config.yaml
n_layer: 13
n_experts: 48
experts_per_token: 4
routed_scale: 2.0
balance_loss: 0.00396
shared_expert_gate: true
vocab_size: 11748
positions: "rope"
attn_scale: 0.0884
init: "trunc"
init_std_down: 0.0
seq_len: 1024
steps: 4398
Below are experts of layer 8 (counted from 0) of a mixture-of-experts language model. Rows are named router (the router's row for the expert), up (a neuron's input weights, with its number), down (a neuron's output weights, with its number) and show model dimensions 0-255. Each number is 128 + 32 x the weight over its row's rms, rounded and kept within 0 to 255. Numbers have three digits each.
Before each expert's rows: "comes after" lists some tokens at least twice as common just before its tokens as in all text. This comes from a sample of Wikipedia text that the model never trained on. Tokens count by the router's weight.

# expert 16
comes after: " |", ";", "|", " (", ":", " /"
router:126154139128125081108148102121127146114102121173164112075082087113091105086175161089111157090158134145187161108121124110171151157174082167071125154150180081100096170092102117143176137097162087111176168167074153164145104167156095052104072105103122105114066177124081097130119065132111120182158167112066097153144126183142134054097117120143118104127100133092129144134159193136103187166098117109081133138121086105126157158098133115121129093119113163093067123131138165113159183138181148131110169140117136096139160095104148123158162148094110121183097098105111099149112137078214146107128105078175079168113152189153123132137150146124195143126138159170118175155164166140083150137110162097141153114121107175155142102085176129174101113153197130211112150172103089099151140186120128
up1:150099086158107117196120152065128179151126136130111119070113074124130138118106107093114058118091169150171134145125196126123116104112107130140118096193103126122154092121090115160182108158165157137133174091174089113125098107196103136129080159117107160115144142114139126100098110119047133108156096118078146149122155107145142188091102168135129141173099131141134122148143130097064129138160157100114147103068216170115046137155086103150138081145118078155071134108122093110095080096146110094107160126155117119163135087135149079130125106173151129168122154096105143125137150138198164097179067169096122165131081171102136146110149160139116146153172191181078139140150156182188191167159088108142058154143122133097080124129124106129130087088133106057130132179086087047152161114155153
down1:082143199174112113135124129106154149143104143108137111076105126118122156131141154120175135154170154169160125089184114111165153139129120162084171088157114150130114162162167187152099086097169110104155125174101141117118035131113146150074117045136153097176131116100101086156105192180176107181176164111134112086089141107083146159141100096125134155115117136153127132134179117162158134178225119177171081094135128154077115109133114143113085079189181134148095124065093162164164148106044090116109121101146175101158120099069121152162066195136111113231126123090055135166142117146096079090124134144139134168137098143154138130114149122100142173096129118117151128133116142189137182176109152078112112129117129159116104161134107127134131160057106132087091121119130090101110113163116166
up2:107157119156066123129163145098164132107102094150096095126160128101151086092126131125128205177086136165132081077098126134133195133079123098103129164122144099109121172120172138107121132148145139143101189153118095153119109108138112106081150193144181145188167137139137098122129140125219172074097144192143048134157112158082139094159144101187093123138165116136132082098140118084123156158132105141126139126146099129108100125081149181101108177152132092149135083084221154161063109105101120140154126081087094154166097158184167157083113152122078137176133160123168105147120157155163136119135157112112148072119136081143137121124128088137106110099054128128045098146142150176146052163137096188118133112115178101145099069113141101185177148151100160126149182112174198132103155118077119
down2:158103126129142154158128107174198136109180163157140197119068136105175122131099130151180174106091092154192085116181076106173089112070112116130121126120113151124113137135146127127107163098093118092120143127112167115104160085133087139103125138121130166177095083128110144142147150142117109123078152089076165124116138158183144066157140143163079139110115117073043099136126073130132115166110123121065125149143151145144122100107184168127109155180136162091120051141124122118047137127115167161115134149109166121153180138205131067084077052134074150105185081191124133127139185079086092089167134128137150164157096142141141131126112119073156106101138100145111154098152045097152087137135156116158176147190179195094125128148113096132123100128076102104127156068121137106136149179096163
up3:127089169139085110124094126184191127110067051119105114076056145105109147169120107105121133199215106124172174113176098133106165143119118078135130141181104127127133110123149142130199104191127063167161120173117065165134121110124153124132140090072054131076174162131135135120118090160123192172115130153139180151099098089176138125110117137156117169107083144077169127166141146114133114122167207123146136177156178175078080109118130138099155139175164106142148134093158107142081153124130119085126159122131086115109102148147146119118153162204097117130122125175115078201103169083134164141120130123074060117084106097062124148135144139131117126153096115132102126098136154142123096122144158158099193143142122077140126172161148098130084167186110101154144118112086093161174169184162143
down3:062207149131144118175141169135093141159130151132090140099089132074137115138114109058108136185111043086113070159117114084109106153105098154163077115134097148158192125139138083099069163092136120124108126130143129167146088102128125100142133118150182095102102132134147101102154104158129137128176089125158125108122156125090046138127185121108146090162120123168125132165105116136177174156066095147172086075136128090177100147169122091175124169175160150132136123186120090121157159061163133154146155135206073170088127108118107123144162145138137059142122108077112055135112124161133138115101133194140122157186148109158164112087118096137158044092100112071198191135149120121134110115095107099131129164116168162124126111102073152098104168148186167146097151126162091158171129079106093

# expert 37
comes after: " \"", "-", " (", ":", ";", "a"
router:179185079119174177140116141113151142120133155074148177153094120106155100139141115087112148091106107064159102123137090123137134133102152122165107161142080128101163178147098163167135140107159132052157092132147105079165168134124093106157106072115151109148160058132099074124121138153129121173120118110066080098118166136157142096138137124145106114071056055034126128110147168103171117192091118101118166134122165091147143105134113175163178120098106146115132105151102084121114131146143083138162103183082060080065162124090189148113137103081133095091144163115074136166100150077171067089120106121185143111131171152131144138142071148084143176105167126143172199160126132137114141176091110124173139123113125158174116136120154163130124161087119126142117128131086087183217136099098074
up2:145050149124126176033150139136143104112162093138108139082213148125124190105103135111059130158117112093130149105164136113151110132140159127073170145132175143136124113121170131144082187107104160088122134145111131155107167118105131122102196171078117143188147101139162129120158125133156162129144112128117146084125085124079200132124072080096124153135168088109150097146155104134101117113053196149127118115118130139122126216145155133087074148108128124109125081099096149132157118079076154171127137155148072146117174148113116123072167114117196171146153178146144169171140133131175172151124117125094143148179113083150197128119085090089104144132150091180138189146093110171167082136087078107139107099040159118152057091101096114120149103100149125150182106135128106100069137080137171
down2:124126101193105129138130108114140141123133189095124135129186041118092074131137117026127151133123124167162131101086194134200136173215123141169096138141142167135106141115101133177115174166109136101139168117125129131135098157061177112103155092199163131090148162151058080146120107104125186177058210146144180190110158095116112119072122140104144141122116068151128127099130141105123121151129150133079090060097150110112135084104130083164140142147102098153103156161119141123131079170131086131098132101089071162153149166105134171164134110195130106129133112103133124181110175131147172149143156120148134200165142137162131081125120161123132087110121087135173160173129165133167112054123107174098198129223116133196126101124128137140114118107116144159135144149107113130166126139155105
up3:182161077118120175188132147134148106139119135112103184227123157169096061153108154076134111147135155065114064179136126163104102152137138100161122118129122132092167172152086119189146111140125149099163078137134068134124127131115117096150078146161125129154141139205115104082117148075146173089121099201079118172091061129072138136152140141128129139168169143145110127143223161167107148175119137134113116118159135057152129074162137120078098179128123099140146110126169139118125144108132187167131165137162144151088071095138124096169109182158074169073144192112076138141140113127121150131139136140077175138138095103177085138081127105117201132129144133101063087077108165139149124113150159108207075160069108163140166141158134134107133119130135088133106136071133103185128111111106128
down3:158093156096100095065121058134139102081128167089134125087084133194109085091135095167177140110107168102122112120136156104059124117093096137117130081145126113108074156155153121132105117079155179092117160188118135159166110135129129104179082118108113126182152081180179116091110127110126101116124143148127135053137095103138106070080086107123113142171127141128159160131149211089084134154145169120175058124054111109120105115127141105108149164097093155141143098142163103112085132113122107119115135177117040095107157175088196165102125122136131057140139176160174120111130076095111100105154029129125106143119081132060149147129063118078136184143109129156107107122148131122094120154038143126152109130131138184111130127150154110128119161121124129123061145160148113124072193112058122
up4:120200153145089067130141127147124149103099089160094142106144136103174179106165100105163186195174123112119143133139149173064107113126168140167182080159152132108161115150124132173202102097177129175156137146143101118134090085155165111187108235121156139144078141098136143104059189165078148155111164147161106190061122102130124163110113159159186091131109057085135116090108142153111159089152188150149156142153116125109135093109113167105173145112150110079081099091121102122066138143111124162101150161135116124113108202128105074168181145158157077115153117128142129103123163122087106114051134091128142128121156135160179079131118134114101165132120181186082089063130163140176133126098148207123128128126112161104105101127112137090142121098100172151122117110158101101122092076124100
down4:092181084114126164130177107161161095119120089134131157105136139130136134083182100114145106095151109141133100102135126121130145142192139142175189113072136130143136166155093171134101096175150095141102100087159106089189124140145161126158108091100112116148051078112098090108067107127153131129167129174190122115113148133144167097190106115115177144086138109088114087101217164146172106137125108087136064134177110090130157161091109143189110077133150143103082150150117141145118109127158066107156068110107077124077185099122143114142111073173145069133185100104099115150110127081186136099133114145114141179058126102093119113195123070125165171102123172064092143145064194121105093139047086138144123142108090159175161099125131153154163145164117128066088106105142072117151108143121128

# expert 22
comes after: "\n", "-", "==", "|", "===", " ("
router:125137210137102123164123155126187128098116099142116127112105137122156083105138173157154124075112094132165197163163150170090108147153127160118123172145171173136101110141181103133123141142136091141121134133069096097119149160160080114083146150085113166140114123084193131183112207097072168146042149090067149073100130097105174177107155133096068140161129185146171130139131130176137093144109126121134118198087151132089119163119123203134093130140121091158129094109144079121138145112122100140135147139127133146147067121097144143124137134095125116171157145088170198197193161129096186130148102111146147121184125116152058108107144147148073159167165111120098149126082072142186053171078146136114152073083147144149187112132168129172118120127114144196131148169115138141171170140075115
up0:146123133115226163106119107123098136132144147137114167089138163107106171084093095128173110096130111148140107067212095153115119085169203111123119110110085102106147160094125103154163168167083079162139123135106123076103109129127119144060165155119121133100156127107111180139159149094110158157182087102121173143128124073094143106098148069085161119148143120109071186124176189099113140158089149137104137154085106144092077131162132111115125151116125118174070062190158152153152141107174126146146135160125080113089134191130176149058135104112076109159232149128111153133134084102120182119129150156147207089126141091110164172119147138154103116081100073115150128109109127110075078130127179126142150136131113103127142128144122096135089130135172124238153128136091148178100192169133153
down0:193115114140105162141112098130141186142168142151125121123118135130149131119169122162087154104138108125177130107138094126113100095043153084132132126124160143107087137103139129108156122130133112032113086144127141079078139093129099165135107173138090057192154086144100113123127101202169129189138178188097155095140115116154110147165121137130096132158137131146123142120141094156142156164138132090075154159068152116115186092177147181172191183112122103174150210144128134171099140149172213162110089127131134154064162137106123148068084161162095156149115128109104176088090085085145100145141104113084110176147134123128125128106136129116152079122060151122080111097076114159142082169099139094111113117088134175186125152105168103116112038113136185094059155072141091182145121149103117
up1:202129098088175125158046174118125111170164118097121164110134142141104095187115115135116142140146128093102093072122114130130139118134143122124075106173112119131139128121123114122147102115120094196154145091130134160157086135159137165091214097098155165117124113104161118152056137190135093136146080214095044146139122138037133130144149082133147164135160115106141107127103132089193178062128156154106152070065089083106124103115158112145142169093128065211104143118118154108112092132132107161125100149147131163106133138113141101115155110126133166182154070110041136160150081118125085093099125185184104150139085115112092126114118138105085124169097052124105070132067149160177101140147118097143074114145086079124108135118146130146159134124084151111141151107055062122160125145082128
down1:074196170147157041094093115148168093155147138132141143129168100124130171065159108026081128136137159221112129094078151114119129122142137052091076119120161150110140204180113088178127159126132132159123150119159172181101072131054174147120079112117180149165132079170068097151115184103108130168124114158066080106127122166091156139142128182148133195173143115114135162135174099125152129132110137142186120142121162137110150135083099094130132153110152146121099114109166145141140152127084129137102104157121102103163124130137135157109100175145126165158092126151136112159084110139131134189141100128129129187104076112105127190125104176071083195132105157104162194115134129131134096092068088079110155103115130146151155092116117158125126168167132152119148149155164175110058146109103179
up2:124121148089098125080117153110180113182143056119151126090160149051065126115095205120108147169193131115149143152182090140113135146145216080144130063180102178153163129141116117054152124083109147138112130066115152135171088141120122112113106096123080061142101133120131153170082109132162149188173078084191060091136093154116041163080124062134135133150119142131102142120102132149117192090201140141165112125115040144114119110124113126155089138148150108173064120094126158180137148083120094113165138118129174116107105101159108125144175135077138124147174119084106082128109134108116124097100072158117120194107165115141121144099133133130140155124173135109113104041106126112107103180133093105157108083108116084105152147139166123182128121137090155125086097101144113118147105102131172
down2:139129128109135158108133113143107090143185132107156123151096185111147079177120148128111094054156136130089119123099100102161154104090131121112153118151095094117135198134151107093124086144099129080124107109110172096144129126115102116164183122087149142145098116166070111082139081154146095082085156094161122121078108152123147099125087113157163072130096117120097171114107155121134131136161084085135146078104171195138101123190112113131139152104111164137125124147107098125096110144195123120135164118089167129147082159156130160095152155183131120122092136100133118097099136163189076149104093150124048080112111144109171174198166136158107072090144164060153071171111136065194126135161127115139109131093136159043108199042097103063161054110194126062125127125117173120135157156147188